config = dict(
    d_expert=96,
    router_score='softmax',
    balance_loss=0.0112,
    balance_bias=False,
    init_std_router=0.0115,
    seq_len=256,
)
Below are experts of layer 5 (counted from 0) of a mixture-of-experts language model. Rows are named router (the router's row for the expert), gate (a neuron's input weights, with its number), up (a neuron's input weights, with its number), down (a neuron's output weights, with its number) and show model dimensions 0-191. Each number is 128 + 32 x the weight over its row's rms, rounded and kept within 0 to 255.
Before each expert's rows: a language model's description of what the expert responds to; "mostly gets" lists some tokens that are sent to it at least half of the time. This comes from a sample of Wikipedia text that the model never trained on.

# expert 33
It responds to: Word-final pieces and subject nouns in academic or arts text, such as synony-m, bi-ology, theatric-al, film, band, music.
mostly gets: " film", " band", " music", " histor", " Stud", " artist"
router [134  49 148 128 143 119 163 156 115 120 174 140  66  84 135 117 131 150 115 155 158 166  90  87 126  46 174 150  92 119  91 123 122 197 146 134 117 154 126 184 126  49 166 142 132 110  91 106 144 127 138  99 101 105  95 130  92 172 144 145 128 102  87 115 149 133 166 117 105 129 106 116 135 117  95 168  92 128 166 110 109 113 132 145 150 184 116  89  69 118  70 159 122 108 158 149 141  79 161 186 151 116 170  91 214 123 154  55 111 143 112  73  77 100 110 174 172 113 151 139 128 139 167 129 132 183 161 143 157 153 111 171  91 109 114 164 178 162 161 129 114 149 135 116 122 140 110  73 139 113 153 118 154 174 113 128 103 172 192 123 136 154 136 122 174 133 193 133 132 114  82  72  69  93  72 153 149 102 171  77 165 161 157 166 125  86  95 107 132 128  84 130]
gate0 [117 113  98 185 157 136 142 193 166 127 155 129 123 120 125 153 104  93 147 116 146  96 136 139 149 123 122  88 117 138 171 128 125 166 123 161 141 107 122 130 104  97 130 103 165 109 121 122  88 152 138 139 133 173 146 100 128  88 141 123 129 117 165 106 189 129 121 192 159 160 181 166 198 107 162 126  83 174  79  66 140 107 209 200 118  76 107 119 110  95 185 175  86 123  85  93  67 158 102 141 162 148 193 133 169 164  53 114 119  86 180  86 147 132 105 166 147 158 161 165 127 155 112  79 129  96 138 150 139 102  97 130  97 119 126 112 141 135 144 120  88 148 116 134 137 169  94 138 197 158 130 145 116 147 139 170 108 212 135 138 161 110 122 204 145 133 162 141 174 115 145 157  84 101 149 164 106 145  75  84 106 131 153  86 137  70 201 158 122 128 132  65]
up0 [109 154 130  96 165 122 130 120  92  78 102 139 142 128 180  71 192  96 155  94 116  80  98  73 108  78 134 142 106 128 226 129 111  97 123 151 129 136 146  70 133 146  61 143 123  97 132 116 127 198  58 120 166 139 143 134 135  50 101 138 199 147  98  81 140 108 133 119 100 113 180  97 127 133 130 151  94  97 143 109 106 160 146 106 132 124 177 161  53 116 117  77 122 150 125  78  98 130 156 110 151 138 148 166 123 164 112 157 134 107 148 119  91 193 137 130 114 157 117 145 148 117 168 156 106  74 121 129 108 150 153 179 166  55 191  52 108 112 136  54  95 153 151 114 116 101 126 169 115  94 107 143 125  88 139  99 126 137 140 109 111 132 109  94 164 107 111 183 143 125  92 156 127  86 184 146 112 139 151 138 158  99 134 191 142 198  66  84 116 108 126 131]
down0 [113 126 112 156 100  68 186 181  98 108 102 103  69 122 159  80 145 169  79 159 124 149 105 166 110 160  56 155  85 133 122  68  86 140 166 150 169 152 134 166 120 101 122 134 133 134 154 145  88 147 121 155 156  98 138 156  98 110  98 133 138 160 132 112 158 164  90 196  60 139  76  99 174 126 179 139 127  96  91  68 118 132 102 131 146 115 161 134 138 119 137 163  94 142  61  86 136 111 171  99 118 168 113 135  72 191  93 112 159  85 136 169 107 137 158 135 132 153 132 152 166 118 145 123 113 112 106 106 123 159 150 169 197 117 121  71 116 109 168  93 114  93 106 100 122 147  87 152 123 106 144  91 199  90 187 170  76  98 125 129 134  95 131 114 173 124 201 144 118 157 124 119 168 151 149 173  76 110  89 161 112 196 115  73 167  75 106 125  96  94 138 114]

# expert 21
It responds to: Line breaks ending table rows, list items and headings, especially in tables and See also lists.
mostly gets: " *", "\n", " Robert", "- Genus", " Arthur", " †"
router [163  94 219 156 119 162 128 186 114 129 147 148 126 134 177 127 170 142 128 124 152  87 149 151 106 137 124  68 145  92  94 174 121 183 105 108 142 205 127 132 137 166 120  92 134 144 128  76 103 143 105 136 176 190 153  43 133 165  93  85 129 134 162 162 146  91 130  72 136 144 149 133 165 140 113 158 164 125 178 190 145 150 133  97 177  51 104  99 145  50 146 153 125  67 113 162 140  68  96 128  93 133 138  99  69 114  80 112  89 123 113 114  85 109  90 165 157 102  81  77 155 109 120 109 157 127 114 115 114 125 109  99 114 146 127  76  78 147 136 137 119 144 133 129 103 136 167 128 109 147 158 157 194 161 126 148 123  91 114 125 133 145 193 150 145 118 112 105 148 114 124 126  70 207 164 149 124 136 147 111  73 116  99 121  69 112 109 116  45 171 119 132]
gate0 [ 71  80 132 146 162 184 174 145 140  89 166  81 119  68 133 106 137 125 104 120 101 139 145 136 163 123 132 112 121  73 146 128 121 128  64 142 169 147 149  99 104 126 123  89 128 206 126 123 148  74 121 105 137  80 114 123  65 134  89 114 162 138  69 126  87 164 155 112 147  93 104  44 212 143 178 138 160 182 139 125 150 138 130 120  68 120 101 141 134 116 122 138 148 146 153 129 218 126 161 159 150 110 135 160 130 164 142 158 150 136 165 133 139 130 203  56 132  93 123 100 111 139 122 136 140  92 107 145 176 185  33 130 147  77 120 147 118 175 117 144 118  83 145 144 172  83 129 148 117 111 180 117 160 106 133  51 103 187 115  91 137 155 132 155 116  83 184 150 125 184 118 131  92 136 147 172 107 102  99  96 121 172 161 148 117 109 163 122 135 100 121 166]
up0 [ 73 118 122 126 130 123 178  99 128 109 145  82  95 103 106 133 161 131  82 115 131 148 147 166 145 133 141 107 163  85 126 144 131 127  84 168 118  99 129 104  78 151 126  93 131 179 174  96 129  84 157 147 168 134 136 122  88 139 104  96 190 113 108 113 126 165 206  93 138  94 102 104 144 165 150 119 126 148 132 155 124 150 167 158  93 135 132 158 186 123  27 106 110 144 128 153 191 144 129 114 146  74 119 160 104 155 203 171 180 161  92  92 171 121 212  86  97  70 124 136  87 147  77 188 107 100 123 123 175 205  78 134 128 113 132 177  76 146 151 158 104 149 126 157 137 158 138 185 107 104 124 140 139 103 111  79 160 142 134  62 113 163 122  88  93  54 146 127 116 180 118 152  99 105 106 130 157 126 169 107 105 153 144 196 109  81 140 107 107  95 129 151]
down0 [167 137 145 103  84 114 112 124 109  93 101 148  87 153  88 160 131 165  75 153 203 110 191 139 133 200 106  97  81  82  91 168 148 169 134 169 132 130 153 135 181 175 143 157 111 125 113 143 138 175 141  90 133 196 169  87 130 164 112  98 103 106 145 101 131 119 152 124 143 111  98 169  63 113  98 106 152 140  96 161 156 138 165 123 161 138  88 117 137 155 107 157 113  93  60 156 138 166  95  60 119 150 100 109  49 115 128 129 164 148  99 117 151 118 108 159  93 112 120 112 129  88 121 141 137 160 126 103  89 114 136 137 137 119 131 175  97  82 142 141 151 146 130 110  92 209 127  79 143 147 122  89 135 123 132 109 154 110 152 124 143 125 155 124 123 147 133  74 102 103 119 124  61 255 146 140 181 123 147 134  85 100  90 115 133 119 126 155 129 154  90 116]

# expert 25
It responds to: Word stems that take suffixes such as -ed, -ing or -ly, such as support, present, kill, represent, or ref-ract, repl-aster.
mostly gets: " support", " present", " kill", " represent", " own", " add"
router [108 142 109 125 156  84 131 146 111 126 107 129 114 152 160  76 115 156 110 131 117 195  72  71 110  47 116 159 110  70 157  98 106 162 155 154 127 103  77 158 176  95  68 118 135 113 148 169 117 115  96 110 150 150 159 125 134 160 116 143  71 165 120  76 148 146 167  80 112 145 126 129 168 176 178  87 141 197 161 120 172 122  67  96  71 167 113 152 122 106 165  79  98 125 142 172 126 123 108 170 129 130 123  95 220 137 114  86 143 127 131 143 140 150 116 150 131 116 136 120 185 164  85 135  97 141 155  72 123 141  49 146 106 124  72 137 164  94 168 165 168 169  97 105 112 117  60 148 128 101 137 137 188 141 128 146 117  92 153 128 138 189  99 112  86 177 121 127 133 128 123  85 129  96 125  77 172 134 117 209 137 175  75 114 132  93 136 125 169 118 163 148]
gate0 [107 150 131 127 137 117 133  77 148 108  44  63 132 130 132 100 123 133 122 187 124 124  91 157 162 121 114 154 136 176 146  39 131  99 146 161  59 137 101 148 134  95 132 183 123 110 125 100 174 105 126 133 146 104 157 120 103 129  90  82 130  89 186 106 183 147 125 138 139 170 106 127  87 201 125 128 130 237 171 114 123 123 139 103 131 114 139 141 139 124 218 204 141 162 125 198 115 109 154 129 144 172  83 128 141 143  96 122  63 114 139 119 142  69 119 134 114 131 119 108  82 166 119 182 112 125 158 139 156 145 120 184 145 193 139 117 157 124 164 157 143 111 127 139  65 146  99 152 145 126 169 140 172 100  63 150 111 133 202 145 107  99 179 101 100 148 167 145 143 189 113 109 166 122 149 132 153 129 117 127 170 109  91 107 139 112 192 150 169  95  97 101]
up0 [164 121  89 158 123 139 160 145  86 162  60 115 121  96 125 123 160 135 151 124 125 134 144 112  91 116  66 169 151 163 144 107 129 117 121 147  81 117  82 147 103 113  98 113 111  56  81 121 181  57  70 115 159  86 139 121 155  62 130 119 142 167 155  79 125 183 125  90 124 155 111 177 126 133 111  86 124 144 136 151 138 154 141 123 110 175 118 152 163 131 146 143 102 121  97 118 101  69 104 116 179 168  88 128 146  97 197 123 133 109 159 119 131 138 178 255  99 148 121 114  87 147 145 151  55 135 139  97 127 141 156 167 155  67 130 109 163 169 198 132 130 160 146 193 112 150 127 121 103 115 176 128 134 151 127 134 168 107 122 137 113 128 187 185 105  98 164 139 177  66 158  77  93 144 146 137 154 120 152 163 153 172 142 188 125 104 158 105 142 126 155 156]
down0 [178 136  84 202  86  97 107  63 155 162  83 147 121 171  66 118 152  95 126 124 159 143 176 172 104 102 126 128 114  97 109 161 135 132  80 124 137 105 158  91  95  65  81 115 109 201 146  86 158 154 115 142 113 110 110 111 107 124 118  87 115 152 129 119 104 112  87 173 142 158 143 120 127 141 127 142 160 116 170 116 162  90 153 113 139 176 146 160 118 168 135 129 159 165 113 108 109 189 149 164 168  93  81 111 189 180 149 156  58 139  81 112 134 129 109 109  94 155 143 173 145 114  78 132 157  85  99 108 100 120 108 126  74 159 152 125  79 167 158  89 143 108  97 142 103 137  54 134 157 111 141 117 191 137 136 146  76 159 184  80 114 171 105 166 104 172 160 108 121 109 129 134 134 136  77 123 170 158  90  81 120 111 113 178 123  81 113  51  84 162 116  60]

# expert 32
It responds to: Noun and verb stems like album, system, program, term, d-rap, col-umn, taking -s, -ing or -ed next.
mostly gets: " album", " act", " app", " program", " red", " system"
router [ 98 159 163 171  98 138 161 145  47 163 119 140 120 135  68 117 158 152  95 150 125 157 136 116 151  55 109 147 171  78 165 124 166 131  90  98  64  97 108 108 141 136  83 119 142 167 135 158  53 157 133 112 142 122 100 140 113 139  87 175 149 155 110 149 125 119 129 180 109  97 163 120  91 129 133 121 127 148 149 120 125 150 180 125  86 140  81  94  95 106  86 126 114 134 166 109 200 141 111 146 100 152 132 103 203 159 115 183 145  97 171 119 113 174 132 162 134 126 166 123 190 152 182  93 113 154 138 108 132 163 110 130 145  90 175 147 109  87 147 130  72 120 176  84 166 136 107 101 160 113 163  56 162 184 102 127  74  93 105 126 165  91 148 123 128 149 165 129 113 113 153 169 119  15 109  70 149 170 105 101 125 150 174 169 113  94 122  93 116 153 141  68]
gate0 [134 159 134 107 115 154 105  82 148 177 142  79 168 168 183 186 170 139 161 146 116 139 158 202 159 171 156  88 147 152 126 136 171 123 173 161 147 116 122  80 108 133 137 188 125 165  99  76 149  84  73 134  72 113 170 161 141 112 110 130 143 124 125 129 116 109 111  90 119 124 177 118 109  97 206 154 102 133  70 140 161 126 148  42 107  96 134 228 157  80 123 132 142 165 101  73 157 159 187 119  93 129  63  99 179 122 127 152 133 190 144 126 134 118 181 125 139 149 127 127 126  83 118 139  78  79  99 121  85 143 203  98 146 126 179 135 129 137 133 116 108 108 140 128 105  84 141 156 123 129 141 105 108 126  79 104 138 122 107 148  74  96 164 145  98 169 123 134 148 125 133 178 147 116 114 121 121  61  84 156 148 104 122 173 160  77 195 167 142 150 145 147]
up0 [147 187 154 117 150 139 132 106 118 143 139  68 148 137 145 137 146 139 161 112  55 120 101 174 159 183  83  75  50 130 143 126 130 200  81 173 160 109 110 121  91 129 134 135 155 161 151 138 163  85 126  97 122 150 179 121  91 159 124 116  93 145 101 109 135 162 124 132 129 104  75 150 158 104 103 191 126 109  86 120 106 151 166  96 158 161 160 143 122 117 112 149 158 176  99 128 177 118 182 156 152  89 191  66 147 185 124 130 130 130 173 119 139 141 108  94 177 106  89 134 171  97 159 105 101  85 114 229 116 130 192  81 105 157 123 146 158 167 112 150 102  82 154 113 161 116 156 149 124  78 125 140  97 146 112 124 148 178 149 106 112 106 106 134 157 157 210 113 161 154 179 173 153 131 162  98 105  90 167 185 142 110  89 150  67 165 102 171 154 132 158 123]
down0 [108 137 104 176 152 171 111 124  77 146 118 129 137 139  83 145 181  76 158 129 121 140 134 129 147 140 144 107 170  96 174 108 106 106 105 121 151 119 136 147  79 122 145 203 163 147 122 111 107 145 103  62 134 126 147 158 129 100 119 160 114 127 108 113 163 104 133 103 184 172 155 133 112 103 187 164 108 103 127 150 190 166 167  92 119 115  91 112 132 154 121 104 180 125 172  91  56 172 139 146 121 147 143 183  94 117 102 219  88 133 162 105 125 106 157  46 143 165 130 103 111 127 144 122 107  98 181 168 103  90 180 111 110 115 101 139 154 175  78 128  83 110 140 143  82 187 217 151 166 156 130 158 114 176 161 165 107  99 153 119 205 111  71 119 106 104 140  99 107 176 104 143 117 155 119 185 112 124 146 136  92 194  67 143  90 115 100 122 123 151 192 133]